python train.py --n_layer=16 --n_experts=128 --d_shared_expert=0 --lr_router=0.000413 --n_head=8 --n_kv_head=8 --norm="layernorm" --tie_embeddings=false --beta1=0.9 --beta2=0.98 --lr_head=0.00404 --doc_mask=false --dataset="wikipedia_en"
Below are experts of layer 5 (counted from 0) of a mixture-of-experts language model. Rows are named router (the router's row for the expert) and show model dimensions 256-511. Each number is 500 + 25 x the weight over its row's rms, rounded and kept within 0 to 999. Numbers have three digits each.
After each expert's rows: "raises" lists some tokens whose logits its average output raises strongly, later layers aside. This comes from a sample of Wikipedia text that the model never trained on.

# expert 106
router:511490512554478510511492487477479485493497466491483508502514474501470532504482521517523458541501511487487490510497530524508515464500470521507495484478526477505492501541538472538515491501505532485504550499495503491458538471461481500522514536526488474519469505478491483535521508488462493512494560466518506488497464507520495497511477488516473526463465526519517513492494476469493479495501489492499489514543481509458492530514513490531494484505536473508470514451530492456445499515534503455505490467480511505476520514492497518510506552506536521483468546552482440515517517477482481505482524525459493484489492515497509515466537490483475455530507532495473512530524507488506527515491510464538516463515522458478501474448492521513506478481505456517512494477503484518486513396533446
raises: "ance.", "ance,", "==History=="

# expert 65
router:505533533473533491537481472496527477529502495433477519449527481505481520480530476514490454472531516487491524497505483546470516547559474483535480530498492486459487509441534480499493495523542537519496501506511492478505522482486535484462475482468491511483532494473489488540496544471468495470488472520463523514471492471520508525559509481486494551477522502516531518487546492491484491511489520530504477518483493496483511510489485472470493498492440556511508488497490533497483495482541518501525525489519522472514507469531497518489505503514518533505495516550488496542482514491519518483491509507503531508493501466490494496450445507475511505526499537504507509482514465521511511551503482482482448525569467502524534526489519510545525528509509484514505511531506503474485501505548492
raises: "EC", "EM", "I)", "Q", "ater", "ER"

# expert 23
router:514495521478497511527478479471488534476520504460510458475505516510507508506538497551519465493477451475508469512527514472506489475549498473491506459504488487494479501467518527489524521527472491534488474492529469481487485523510511461468528487468489520465513503493504502494473491497492490469497475500508503574448529460486521498459514464501463489488520490479469494490535478526521510521510527510502502505505472488510506563510516483479487478531526498498462461505495470494531532559462465441543490502477509476534506512551469502511503500498514517480514513484522454465537504475495501525503492496467512508507495497470477506511525515536470476520511463503469530489518534476523494448459505507468564495485498484509502481524487522475489490470507530537554493464522494494504525512438502
raises: "ed", "ing", "es", "ified", "ed:", "ular"

# expert 54
router:493489479520493499518492474457498464518511487481498493524462474490469521523509505518544494517514507497492496493462531530506473476517516499529473491517458509507510530525541490498542510470501484490496496526499496477471481501485499493492528491509480474553481515485531488508500516481492482523480530490518456531484480525510485543489503492517514499496465485503523464504493496481489469460480488462495517512527468495468514515446514478515495437519523495507492458486491512470525513536566524506464529513475508520469527471518505494498523508533497510485490537535516450463486514516517534498500490495478506466511492472515490509490502463491500470510497493518510521492522519475549528545507507502479491518493529456496505520489469493486529485448487500541507485492482480516523523502479459
raises: " Released:", "ional", "ened", " ;"

# expert 5
router:503528503477501493530510482477490507479475446466503463510520507447485531542472486496449523530506460480499467504503494510514492522471478493482510502506493537488509505452525494479510537493483496493540506486492479492465484530526495493473478503495551489513486501480505509467479482520489466502503534469501512520495526472513473547499478519486496517498454490538514464547468503514486511504497513492506513493505501466476491471531494518521491437510523503501475555511473462519517479474529501462494479472531457498499517519487502472495503531500496470500494533503515500498506508494529442504510476494509509501482486529486534504450489485492468544482478484484509481408487532503517506467492509489517493522493462492528499477505533519528535464507513551480476485444458448515475525465469490
raises: "ation.", "ate.", "ative", "ations.", "ated.", "ation,"

# expert 115
router:489514481509533547520489479482487465544516487504523553498510496484505487521546500459457518513520473491482478475535473510504531510508479515497536451461469461437500504489479504523530512478486515486556507567505509486504470532491487491507535514475470459500469459519520516507464515477466492512508536525474536549489519462518500474497475487471520484530481481518476550510505504488455539505511465532465551533477481483507457501521460520493501486513494521510512490515519501472581498500516520499506497468498515501502477510489503486509506512497435465471482438498516507505502466524531491502488505503526461495490466494520517517491507542527520489456500476462511542502525450494490496514464495522470541461528547489463511479480508467533510525530517459514508539465531524476491504534493520
raises: "VN", "ers:", "erson", "%)"

# expert 122
router:505514474519480526511508548480439465497450514528529460487479471492476466482531505481469531489477532468499538479466492486487488501538532500520457504474491509557508518524506429507508514512494485481541524464499507507504483492491519545450473486507446534511502536487498524535483500473501516500504518499486484488502555540501483518503534482526467473499497492464514457456502559487499512474450463502519468460472497507479520485525541477591510510461513470522494501499537482474517494520519529502486483531529488502466556469498506502544515470506510524545516550508538495490458505488517510493517495496525511455476514510519467503527468481510487533528518501498477446500488494521508536509495488543505508511504495513483496529506476447487501491494474559551472454460505507487482468516493498
raises: "wood", " African", "side", "com"

# expert 86
router:517503503526484438496459470453479492504483480470478436525510532519486496519495521499537480494538526487486524477497511509516531522520503462522510467501511501514500497483519516481496515493533502510519526532547479462495459473512524465478512498498461517521464518521543524493501535499466522495437480500476480531474520486507529507483483483493516509465464546511496495451552487436497480522469509504470503514522474514482466488518500496521452438517490515521506524469479502496476509517528529453498517524489515448510496500515528509486490535521499476465489490509519468507487543488530509519411475478493455504514513482517507510435517483509501512532514520515456529516477497511511533456488502471456498546535502482595508503491501448503512514469489485520478490490505504490487507491457488
raises: " (DST):", " (0)", "OM", " GK"

# expert 105
router:471512520514474485499467496460486467487484480494483458521507514498493519545472551489516489495510504498505504474475526522532555519489501483513534483467518521525510504521510504487485542474485476500505515548552465457497461482479506481453493494518505533504478510512517528501504536466478525489470486491461512506473487500532540504504503477514515493453469539521499536493493496484507466519495484513495511494495475515475485499560488498509455465507497522511511513518502503490477515504502511427488489538509518484484507494559504534505472553506538502478504459510538488500495507496519504517481510459525479512483529492501486500432508489484509469532550509499437549501476505505496515511475491500475460548522491488578528520466514446484524503467478504556547482505518506497491537495461472
raises: "}$", " (DST):", " Years:", " example,", "=====", "},"

# expert 94
router:490513492484565487473473450533511491480505473463502471528499531543471521501484541489509489523532516516539502471499514474478572492476513529493489496491552482526498546513482489500521481511466472560480504523528463516545533487505515457464546533502470510546515470497542545505554507449505511513474503470514514528500495486510545535560460523494498510504462500477536547514539505489543504516515445488531511514487449534493466507485478489492516526530496521509501453515529505501498529506482468451457486519505473468509518495513521489470484545464507520491511461508502520450511523496530504504489492547516474528519517525513483488534486477514548498531509475490490546504466482489473514512491518485478521570527448505493505506480505498493502519477506501515512508500533504471486488511489505
raises: "”", ")===", "===="

# expert 50
router:485455496537494532490502519491494510477491460485484511515509540562506479561490501504520534488454535532525516529501468491547472518496488481496501484489492491491476474507501553497474494502466511503486473499497513516449475500512502506467462505494512513488484544475484512501516515510514516500496481481508506506561494504523516526508480495489487520471475527499461540498476503544505496495536477493486498482508520474494474507493517521477500491497532463500506519493488493476461559446501503510459530521476507531486478463506541513495502510463502523538526519506553554494522461483494520463506489468492460572491552508528444535510507566520467536478477523493470483475513495467508483506500477465512517504458517501497461506520480491520481487506505488488534522494463520471553466573526522
raises: "th", "–0", "°", "–2", "–4", ".5"

# expert 125
router:494506557457551480488470500463487485545510483481504511491489489526507495475530511499490463448526490502500517501478487553496512508521445510499455511517513509483502520501559503521496490500525499484508490473517460493508511494482516470471484477483504502483491483496487464545504496491467498494485474506465509480488513497510497488546520482485525556461465491514485488474512483492518510491486512522505473501483501508462492510474519461512497518486425534506542524484477529486484502521489495495473526503514478485504506478513496519534508501509515541516487546564531472515482479526473499521483494483470528487510505484469513466442436485482531506505467526494505521494481526530500507550508481504512452560515478465545502547497527487517539505518488509501499493529474499521433483466534504
raises: "EC", "Q", "R.", "C.", "U", "D."

# expert 40
router:497463477489527494521521491474529517490488507526514497462499546490510488500526438478506549501511527508525512525514472459490468468515493536451492572497473506528449507482496495458514481512520490554511453461530534520526525504516480508507518497492492503485481521496486515525516446507527517494502523494500503509520480477479514515511469509494512493521499517495506478466509511518499516499529497527480511475511507501521542456488491516488529513529505464521492499487484462523502494495494455573458514478525504487483471493472532499497552492486513479542504479486448489446493478517493501530521507518457589469481482506493498478541518474453524501489517516546520497514503527490448484527509485483464493509524505509498515488467491532516523506510472511434482496535497501496501510511444511
raises: " although", " however,", " particularly", " including", " which", " but"

# expert 57
router:464489500527462505528490525462494441505513499509505520503510542509499484489476536514516522474510464524484503462469537503497526496490479471492536474484545500507560512515482496500500503494518476546484545556543494480460487505483530468478493482480481527496512494514513552486433540477497516471475473476471503513466505494528519501495501508507475451479489510487500525491523469465502498512539535517524475507516489523470504455551506485482444457495528517494510537538512478494460466528513518474462485504511503484506489516535506548498513512505542502428504470484504512523457516489493508525488512455505483534501498483490505485510512514538487484535513495493495547480484514478518494477519480455475493498515487512520513493456466524485536474515461505526521447492542518489466523479563464
raises: " to:", " name:", " active:"

# expert 67
router:484508519425508497501518463523541468488491488470472538499528495512484533475502476503496490446507521507505555488554496528499472565536480505487484551523521497463468531497542470526456433495473520489506514513537492516437503475537544513476533518477483571481508512495475501509502532535459496481483432499479516493493548504510477492510509503476528559526532495513497493497472525484481515492492496492506499515488585479495520486479497498486476509499440518523534484515447537540524484508517524553496511539540518492510479505479501500516501490532485499479499469491512485530483508494501484523497522527519503533498480504521533477465471534513515506529485481492528454486506509513480543547531519555476450548574474500494513478511526490498539545496519473485484482481510497488489518480537491
raises: "FA", "Q", "TC", "ER", "EC", "SC"

# expert 68
router:521524515526485505506491441510510477519491457503514531512530500504505496445536486480476503498497515491488482502497480479462514516523541480539520508471475482474488475487495523551489481483511525496545539521470541491506513478502482490499578541467467510497515468547520464496479506516524472487509522469488482508546541454501452466475499476504511496525496525516501521532494538486481518502529552510469538497496491500488473515483482471487536484472470514511491504495518521519521493494496520552534490524448506494502501481477479508492490513495485460470464486501479497488519488529493478497478524481496534502514466511546533484471531487486493528514502453482513500513524467516533463484466512540490504495550537489425524488491512506530505519472541466485487473458542523480479505546508459
raises: " by:", " Released:", "|---|---|"

# expert 112
router:500466524507482477484475469457487486505484492490495435525500523474474514542514533502539472498505475470490518496476522515531551503499472463509509480497506505502517526489522516493482535488498492517512524537534485449494469483507529496479508492513478523513450507501550517502516524471464499507431489497470507500464511497521542493489485481504513493444470524508497516466526489471512464518489516500485517476510465506491493480523497486493465476517520511533512521509501494490485513495534512449478516547485503455521490496532531517507479522525529517472470456516547468501485532486521488504432484480481454508483512461492495519434517496520508465539522513516440548505493510505522529484485488482474479532503504482591496517463510445494528511460455501539522484493503506506484504488464487
raises: "er.", "ers.", "ering", "erg", "iff", ")==="

# expert 4
router:498540488454483464500521483513488487499517489436479476478506497509505501530510476502448502528486478497511494485439493495521520517512494461504535484504534500506467495488501463516492495454487502488525532486486493497498488514518514511504482483506571506512501543556555501484519512468493504516497518498467493533485553498496465513468511505480504521477474500539508503558454491470498485517519523499461524458521493477459486488527483493522493394483511466497507513520475476497504494518504451519476481551531505468512475469506498521492488504499500513468526482509516475477491510522515478501486503523488467520455494527506494517488512520462517526473521498510491548455477488540533482458493473494495475514530479500520516509497529486499521487489495555530473521456541465539494499521502495
raises: "ive,", " –;", " see", "ter,", "100", "ance."

# expert 34
router:549538514484480490506486481484505481509482479474512457506521495494494507522531512518440494493489463497489515516504484498489507550477475463530514494502523532497464481469523499500519507481506503526532540501529478486518491557517517475509486528514554495519477542501528506482487515488476478535459500472477501545465508485500490488482487497508518518499497506538525499562487486472475475508520527494482509464496495482473531471515529504514518396486508487494481508486478512533511509505498481525448509525531490475522490494532522522494496527511495490471500493512529509506474511485509479509471486511519454495467522496490519513466520530488477523479471511503501518456506495515538495472500522473474542500521498523555510488447537492512524475535475561534483526452470510504511500483505476
raises: "29", "99", "20", "19", "06", "32"

# expert 117
router:526493484484472447512505474513509472502503486472492483542489550504462497460475502476502508512496511492527474543461521499458520508524519482520500538498517528523505518510502479515510474476513497482494542509491496496483508465524504494479535489508486512497466501531566462544494495478474532499506545496490497499560533483477539504493504495518514485492478535481512539506517538491499463514507517523500513486512502505518485550541497454509519555453483493511471519424480531485534466529518496490495534515566508507509514475467527468496519497567526507558493467527536493472489457512480452477474475472437518509484520507492535466483480502492487462462487490544476530536447521457499490490477488447482502519496484459502533536505521540475511526531499538518488517481528527491492495501472489
raises: ")===", "D.", "===D", "A."

# expert 47
router:534508563476512499529502466463492479505496479491478455483495540537493557456507483499545451523492522502475477529484507476489465493526528455478511533511516448474487526500523528499500535541508535526492506521522476497552473511501543447493542466500462521485497452504506469526498539503503545514466529505472486531498524477499541498490512472516480520484523489480490522436510487461503500489467529495534513493500491496473539529501543456494483488502457522505537483403502513493484505506527479501526520492487492459561482515495495504496515527532512534512492523503528471484486562470549487520473507499502497491466494510499495526503441472510520489490517556509455471479484501548464537523486477461479489511509468421446526537484499450527543502507511518526466541477490553503473466492491484
raises: "ute", "hel", "ith"

# expert 41
router:498556540492489547478483511542522459520484491500488511488503500450525502464536493472512491501547519477511524518490527521495459513521503461490523496504523501502511478532534504497474532526520519481504509476505529493519499483495507468479540518517504509506542439534494458473472489536498496465508483482512478468510511521537437473570530516466513481525512514530508496478523488462533503497466528499510576471484496521496508476488491513502484483463438475500529493487500511550507527496497509477503484497470489548498490515506478519508491504454492466473459469476497457475467514501472495530501484498514492527540497513526486448467482538486505529517507480525482542498534518560476533495475524483492482517507523486491498503511503512492465511495531482501512520505506524521502552502514460
raises: " Islands", "atic", "==Personal", "|---|---|---|---|---|---|---|"

# expert 26
router:531506494511543502507527471495456508512541507520502429501511462510504547516504449476489522457501533480474470516506488461484509475487518481481499502464484470479469465537508492491514458471502499474512524493485493508491495503501456562510515515533506479471513494452504476459486495510534490520470535487486514495511524491531512495494503471507483512457515493514480557504486515512517496503502533506509487508481479534510522562478544476492482518539526499492479485483506513485538496492537510527544496489494510512525513457507489472484513497502493440491477477523505505492547522495524501509518506521482448517502512541497493505462491483497500524523522504486501507487495497482538475502468530505520515462493472476451462539501510484503475459472505469498513549444470541467511486519475474
raises: "ctor", "ere", " number"

# expert 72
router:487491532537483533535541489434458487500478483514517461493530527496481502525483534534520455537482487486496487534477529503541506477527470531464535487447472488479532502490534499525514513488508491455519541546526495488507492532473495510459515487532487517513431471464502497517513510495467474511538548483516496505494500509523498532524539490518510474495486496477494485486499532463478472518449518500531498502542477511518507512496499476538458502490497522489540514445539497448468500561525493444505502526466499492486483487438487475515533501524529514511520541530504439503538518496480524512501523481495496493466509503532492509484536522476502474464516533531468494488494481496512555512474486454490530518514494478488523462473481524459544468478516494506479480505519509519473499441520435
raises: "ism.", "ürk", "ism,"

# expert 17
router:485481481525433488497441516479473508470519490521483427494483488478526441493520542511523492464484486498486532504451548526506467498531507480547540489508527489517511506461535503482440511523526498530469471492454492528508502511498517474496506496517518494499534490516525527451519496513459517501516429475514432493464510503494504490516482492488490509524497536516552469448507507477529482476484523557511527499520473468499495486498507502511472472459527488511516473494491514513492514499473533467507494504512466539461473514493474496484458509527533457493479515523502501515496511513497502546482511497538457503522496501511463489484475538535513489484490484526493504514485483541461506449557518493495472526507474501518486526535512515503464504488476482549510506482512521445546540473529523
raises: "ations:", "omb", "s"

# expert 102
router:520483510533496475502460496463492480514517502479484436534488549486470511545501540495520478507490517490495515496483521519528553500503491476527524467507512526514491513500529537487476531492503491517535508542508496443510451493498538487463518505513467511517466511516528513499518532504474498497424480493484485499461510482516529485489488466487516495438490530492496524469537498474491462511473487512476516481529468517484499502540473486505482451496525524545501531500493489500505495484531522472482511535488515443488492494545520533501485519520503486489468454505534479498484519495497468519429479463494467501497520467489496498430517476521500470536515511517447531484486504510538518507472495480459486509499487482592516527450522446491519536475470486547508487501508493509506522480488472
raises: " chronology", "ios", "ology,", "ics,", "us:"

# expert 64
router:509520518473479519450456497518441482464468498490487510538461472453503527514515537533512492489527477529481486489474517479458476489474489483517465490501515531512518527495490491502490495497547472475568496470507465494513452496507526517487501532503500501498528522482511507503459496484453532513536526488521514507484483520533509528524567515527490467505478507496450494505547507476517530488454492537510480472486466497489530462515535465494485559509512529512490497529521523500552523498489538524549489493512473506495488515494479464513491484575495532518533507498508501562493486524454492507471531474493560477514498490477462497470528460477548514539481482473477480527521521505511506501501470528497470562466518490473558518491508501513505485494487532490477506471554489513506505530481517
raises: "–10", "–8", "5,000", "-year", "–9", "–201"

# expert 28
router:514490472490498468463509482490494523491497517469502520502444484476467515534506499541520462490484536536511471509531481512495501495519489494493495482495486475482504506509479499516482485467501484440518504501507486509478521474503494518515470501460502484483525521456474507540460495488484502548491519478530544467519477506490485498483499498490474495499491531489483567490512486513514500506516517517509554464524490531514477560481511515456502526508502523488505521511487527503513518466478512537533512510457509511500513500524497490482479465529470491553488548549508488522518474530498452497496520457499488492490481514522498537463505474522558505460479477438505506532488522475523467496473451471481503484446490472436552519501466516507545489498549512497500520505505473513483522475485490
raises: "4,", "0,", "8,", "5,", "3,", "7,"

# expert 13
router:511478527516480460516496493480483469490446493505541463521538551520476535560467476494501480536522499526512482560475491486497466487511511513505534472535466473484515476527497527500520530562507503493507527508503513480508468482511492490434533490486472517529500506528526475509491504468532490499491523488488486507498517521516509517513505470510507506489517484523489483529520553519482496542510484437507555488507490510508483524482481478503482525515515512491471507439544489509511528548512499499510485506497520473550558476491524510511520494532515532477503531512484482507523455449509496499484471505538477525496473474497564471522480490534484452513498506491495484510493467486506512483441491484474548494475453462465484507469541476463515475487516530547519503485453476505485483505488446
raises: "ides", "lan", "sen", "unk"

# expert 32
router:494482541550492469512515466468449505506500502522452421469502502483460551502494524528515469524504555501462510539495496487520487489497474521517517505488464497517538500491495499501507491535500471453506555528465527496518515486482514522498514481521450487519433524473487474522501494530487523545508544512484464517490506502518534524516493504503513498490461520439439510468511490469504488478487513510532518542519492527473471540476527468497487537499485517487486497452529503465490468519541507533510493481525504488494494503481510487514547513526534509538476540489484486512543524512510513535515496443496531500441501482510520510516495522513479488517508534498514476496491511478493516512478523508467479510487508487470518506475510508499568488491523495487521521468503562521470514501490464
raises: "\n\n", "\n", "s.\"", "us.", "or.", "or,"

# expert 48
router:512523547471533515507533495522546484496506471474498527449490493518519491463509443514501485484503528512477512502523488553507479527507485541505461529517535505476487527504536460522460479486505516458457516446529541505493518486491491487531505498500499514479508517481514467509491523551495484519553488526477506467479524476500456510507514540461532554530494504521475499557490496545477496503488492514502454549476535501469502535482485537462516503534452501499512475508451511516523462483504524534511502464506515490516524491473494463523525473482484497537521502493499528548495488515483495498531476504511551501512490506491506477495461530495535501517473524506538450492533513513501503561501506550507442492539466502481504507526473527510527524468523475461489477497478480519489522511545519
raises: "IC", "FA", "EC", "TC", "Y", "D."

# expert 113
router:493463504532490510463507483515524562534482500541512492547478467507487482497481488516514512563508490491505471464509515509559525561495528464487529472501481500478480519482498519483473505522501474494505524512513508513525478499485522496441490429518469539481489526487468496512468532501503484471486511486508506512472505476513507513457513514510448503525524498485480496502491486533474517483486536470471456524487483482491464587502480499462496453498451551473458503481499513485474503536465458522586501526531529504506548526509513551541552480466487532524487475505509516457464517475474516476499498463526506505490450499536533465522479548489494486552509490531492511461510482498497484501471509510521549485477501510495517503475511468490502507519512519542483498522511485522417499491464476
raises: ",", ".", ",000", "ened", "s", "ed"

# expert 91
router:455494494500506498500523513479506491507493493496499455529496522505472563502489527496485480474502514505498469471491495497530530488491484483507553464476487506455532459518473507502513537464481460502518494567550489506502476523523514531509539509494473494481444499488499509511497494488505487500461518519460518510482536479556547509505521502489502483499453490521466526491533503490459521498504470512488469479468493525492508512544488510473456473505498470500527520532509509471500497481554495517484489503493516497507521481519507515456510515500482460457466452481532514503504526529486504487469473500512502546459525461521547499519521503491499479513530494505497533492508512483490498485494467517467513516512514496514524490452520477508531484481510497494498511518499534515485517504488469
raises: "ures.", " Died:", " Succeeded", "-yard"

# expert 12
router:471496471529500486494505516508499438530470547520489502506507519531485470508463506510498489475483490455529467459488536501512517523484478533505533472506491469522554478491485501484506515474476486503505513545528492480494459521512473500457495486506510501530473484470507506485522528505510502475501500466471495499471514494512510510515489513535544494512487479499511525508495540407484496517492499502516523517508520542543512527532521475467487458508506501493511477503539478449475459539516500500508516508518518529489541492552548477510536494462476486500490488511519510483532519497513493493502537498488494543474521528506509481512510476492470499483516493487470524469490521464505510462473478504479540538525516497517530513481523429517540489496499507550509490494506551511469551505455523
raises: "ful", "er's", " Brothers", " Register", " Of", "ș"

# expert 118
router:493491475501511526509473458456552502540500504507528476504494539488478499538508496505541511496457507482488496558531490497477514459478461541480492533520531509516473527486486486490500482503520498528519470484563499462505517479533515500534526511490463508500457506475531530551543494511475529483456540476494510490495506515456536525503479493500474474491461551474500495488489509498499519506508459524469506456526496508521546489495470492491518489540521477544457500462485468501496498524534477506457529469525477475466471467496546499522503526508522497541491481505487498449474503483506504529436524508455541476492513529496536549519491468488514509488538528528500504493480512497469496480498490496452482507514515496531500458486489518536535524483470505492498481509500475514508524473456503
raises: " including", "ios", " which"

# expert 58
router:508446507494486480519492472474472519488520461465489470462517503489501509528542467479548531495523493461490542516475505492506520515519496516499526488492534502493469533456545519532485475492518479534522508510512511468495502503522554484535532467497502528505462538508529529490521484495498479471456479513491501520490493516454496515500495489457526487510492541506529499524504479472547489491538515515466505387514480507495493468481511488464484506508480458538503484483482513505475527546512494483464525516515516449474460486524524558482473519534508502517497453525464443446469490505504547549456534507494525503522478510518513512502559482457509513539533508516470516528477484470507507487538512498484509467509531525515503515434494447543504516493521461522484521510477506507508533488456502
raises: "000", "00", "\n", "200"

# expert 63
router:490470522516475473498465471468475492493495493479496434532506519495477503535509534492522482495521477473497510474468531505524545513507476451505536481491500500502544497497513529483473547484501470508500505542532476455496449481502522474464505505516471523511476508511531525489501528483462509487443469498460488496462500505528541505487494475511510495456483520508495513476525495481525475510493518512499506490512460502501487493534505476500458467509512519512524531510507503485479514495529524447490518532476503457512483502539514509501471526515530514466474454518545468508493513490515502506445484466494452521509507469501492506451507497526488479523517500516445542506488501496514528483494479482467482538501511478571500503462512437488518516473466495547522476493516515481492530480480468
raises: " zone:", "ex", "es:"

# expert 71
router:519499561536465495510488455451486479522505494517466470505472528490488539543485525496548495504477502450447514504480483513500530482491477489499508491509474517486512511519544516491465559478499529505539533545530506499491482469530492485531487477519504512495480548524513482503501534479489485510426517512503502526500484505501506505481512493500523503428499505506507541487530498464504469473518497485530537507500455526464473474500518477502485452508504535515504495469495530508487520470513480461474478464508484490495496495509543513466485535529529497474503497514528451516478535498518476492453471442472463515470507488523486531411520524526515486544516478523483511521492528491475530524480537471452407532518510479537459559449491484498512494487502500519501457504482492498477469497506459
raises: "=====", "ics,", "at,", "ers:"

# expert 15
router:491474528512480475499470486474473481495495496487499430540508521497480493535504543494517481497511481479499512460473541508528546506511470457511546477491498506500545506488520527489474539487500479511509512542531481457493451486499524477468506505516473516511478517510538533487497529485462511493443473502465490506462513504533542498487491468516515487466482523509491510462521500473528467511494525517494506493505456493502491492536499480492453470502507525518526538520510497487479519497526527445483513540481511460505491502536512510500474525514535518462474459516538472501497522495515502512454488464497453520504517470501486516446511506528486478529518504511442548508490498507517524485492485478472485549504510483566495504462515449478511511468466497545527482503516521489489529481483467
raises: " career*", "ector", " example,"

# expert 89
router:508549537508483497505481509498522530498463502541532504496500485508487516485479519513485455500494545532448488483515516455451484536455507497445452532496515479471479477485488515567510539479477466500513484474464523493525531498490505496494526477480532538485464466525498448526470476521533493540491527493486502532531561492511497490421530472518505497495494488507427447536486481491525505543510482506517494520457511509506499503498580466519505542521474499491552484495501519477504492497498509502513508483495514520552491540468552533499523479493481513508484514476483483473501531513510520498504486516509482488491507488539515486500492450522491493542543480488465493468541481513487494512476488466523511517474442482436489495443487433572515475497518524509473521511488545518496498496458476
raises: "ft", "ct", "ce", "qu", "ven", "ire"

# expert 29
router:490478488499528501484518546512492500506487490481498549479523492466509519527538495512458508507525513547517486496534469514506510492474502498486458502520546526490456479500484468474500507452488511460537491499489445522470479480476497505475480463474534509501544432474474536492488475489521541517519472480532536460557454464514490527496482506502484503509485501504476574488488478523520536514563568474501502489509490481479490491548509484460504543525493514507520489521484522501504521511500509535507499471490499494535495479507511494511504480506491484522516525493519526515534448510511465480510501438498480461455510507528468542459490494518504501468477519512511475516511501470540512551487481457496542481425524533462510493517455531477470506512528488467508471547499480492474465541525506
raises: "7,", "5,", "0,000", "9,", "4,", "6,"

# expert 76
router:496503510525511471489487451447495492522459516537516460520479487503503548541473496496509459506512494500492537518499500525526515506502459487472485471492454484498515529488555480489466490490527529495522529542544510466491487487515528483521505488505468509508427504495539503503535527473463500509487496508483520534494531502487488508472492497478508510412444511495524544458514511468511462525488526494497531488524464526515480488458480477494456499500483523509513501452473505492471484520534552464518527514529498486488506469502544480485517538525498492457516494528486495505471524469538514496429458468485460508473519483519509535458519497488506489517540513526440502495483530525493549494478494487473472520498490472557478557444501444511528510477485506524494494500489504490489475468492481
raises: "===A", "/sq", "t.", "/km^{2}", "yd", "med"

# expert 99
router:517490519482468497536500487532466546496519532466505456479495437510462541533529482530491537520514487480545489490493513502567449492519495493462466506487469534565499532489472539472542469481488494519488492531529449486495487513504503523444495479492505485474513490501489499484477506496514472456532494498482508555513527514528472479450474498541503476482509526512501459505521490484519513466538492518476503511485516493505502553517521468489500456546496511452459482515520463482487499488451489478536481515485456487518517508495486499477519532499519498453522496526481503500478546507497526519510506483519525499489519481516518541518504475524434504496493473512453491488494516528524491453448482530484575458513500501502553495521485532511518463472482530516533482492486515465454519504477492
raises: "ing", "ing:", "ing,", "ings", "ed", "ed:"

# expert 52
router:457535472551491544491490501477524510478455468474492512489431558491501493529493527503448528498471492519497521471465533507492487534477479492459514502483495497552534490526473510489494518477490497466461502512507498488479470501452539504485498537496506506529486501488424500515464496529498518436499495575477517492489490503514483506487486495476488506576486522508490489517480497544505512479522473516532511553520509492516492424537489485481471491489489507484495540507495503491492518488456544501530538512514501514515485507477498493517467513510499505481490490497539523505503528512517513460527426447501521530483523506528507485503469509527470497477483470512465474524520510456488490501484485505496500496501570484464493518518502458491504475537510508480512467533515498512509529518512511
raises: " 1:", "s\"", "s.\"", " 2:"

# expert 30
router:513490539519520516482519481483470469500477489504455477472506537472488501529494482498513446536493516490487509521481476507527479511489479507466519515465456512529554503491520518512507461527488494489507533500529516498491484497463512523492513558514450488516502516484495456545484501506515470519519547491490503487562510503485528504516507496521489479514447486476507508504521505452472485527464485477509466494492482497502452541489493525508458476481507506502544511443473470516531519538528474517504465514447476496495473502453487485510535521498568515483554577519461509537539507492468539536477505530522497494533508507491488553484533503462513473490524526529460528533521525487485528494534503446521462518508527475440509506482499551514528497478492469497510509539528472562454499489526484
raises: "ife", ")===", " zone:"

# expert 126
router:480511526495503497484486499472536523483515517478485473505477503481535480521523512508492489524471470470552512488499562517497519512515463513520504497507497545545522506454521504457526503501507525525479520530509481506471482505543471449447516496530501507514496519503513533449530520494483478479487442544472485462485509541481526509524510488452505508550499507507501523447479519484496473499493501510521490482527510491521451528501482476572468482511539495475464527508491522507488511477492500464554512502506479517479455499533463484492471493510517504503516477519508434495531509470462491503514449490499448507521489483509471533483516480508521505492511497514510521507455506552513519487491507496505449515488473466493524516493469464482442530509480523546501493520542464509469503492514526
raises: "ivers", "ities", "iving", "iver"

# expert 87
router:482496509504476482456462525478495496505513515456506493504480510509504455498525526498498492493493473489512533491489510541524505476550478503538536473487507503510518469475536493440492508520495552514510489494524518514519485479516523466471521523525494519474511522503516518441496545481471471511521429560461483491489480514539516534540505471490518531517518541496529496468500504487493492469492488508515445498521481504486462505512496458523506462452465522484474508515485521538510552488507503447528546533491523520472482485562474523505481498481544497459523503530482451502529494507511475528539476463520470479495497483475505524464472528510514471490499502520482529487489488527505513491537477502480443525475498506491507522504508480495485519493473459536521515471549505472507498491499512
raises: "a's", " street", "en's"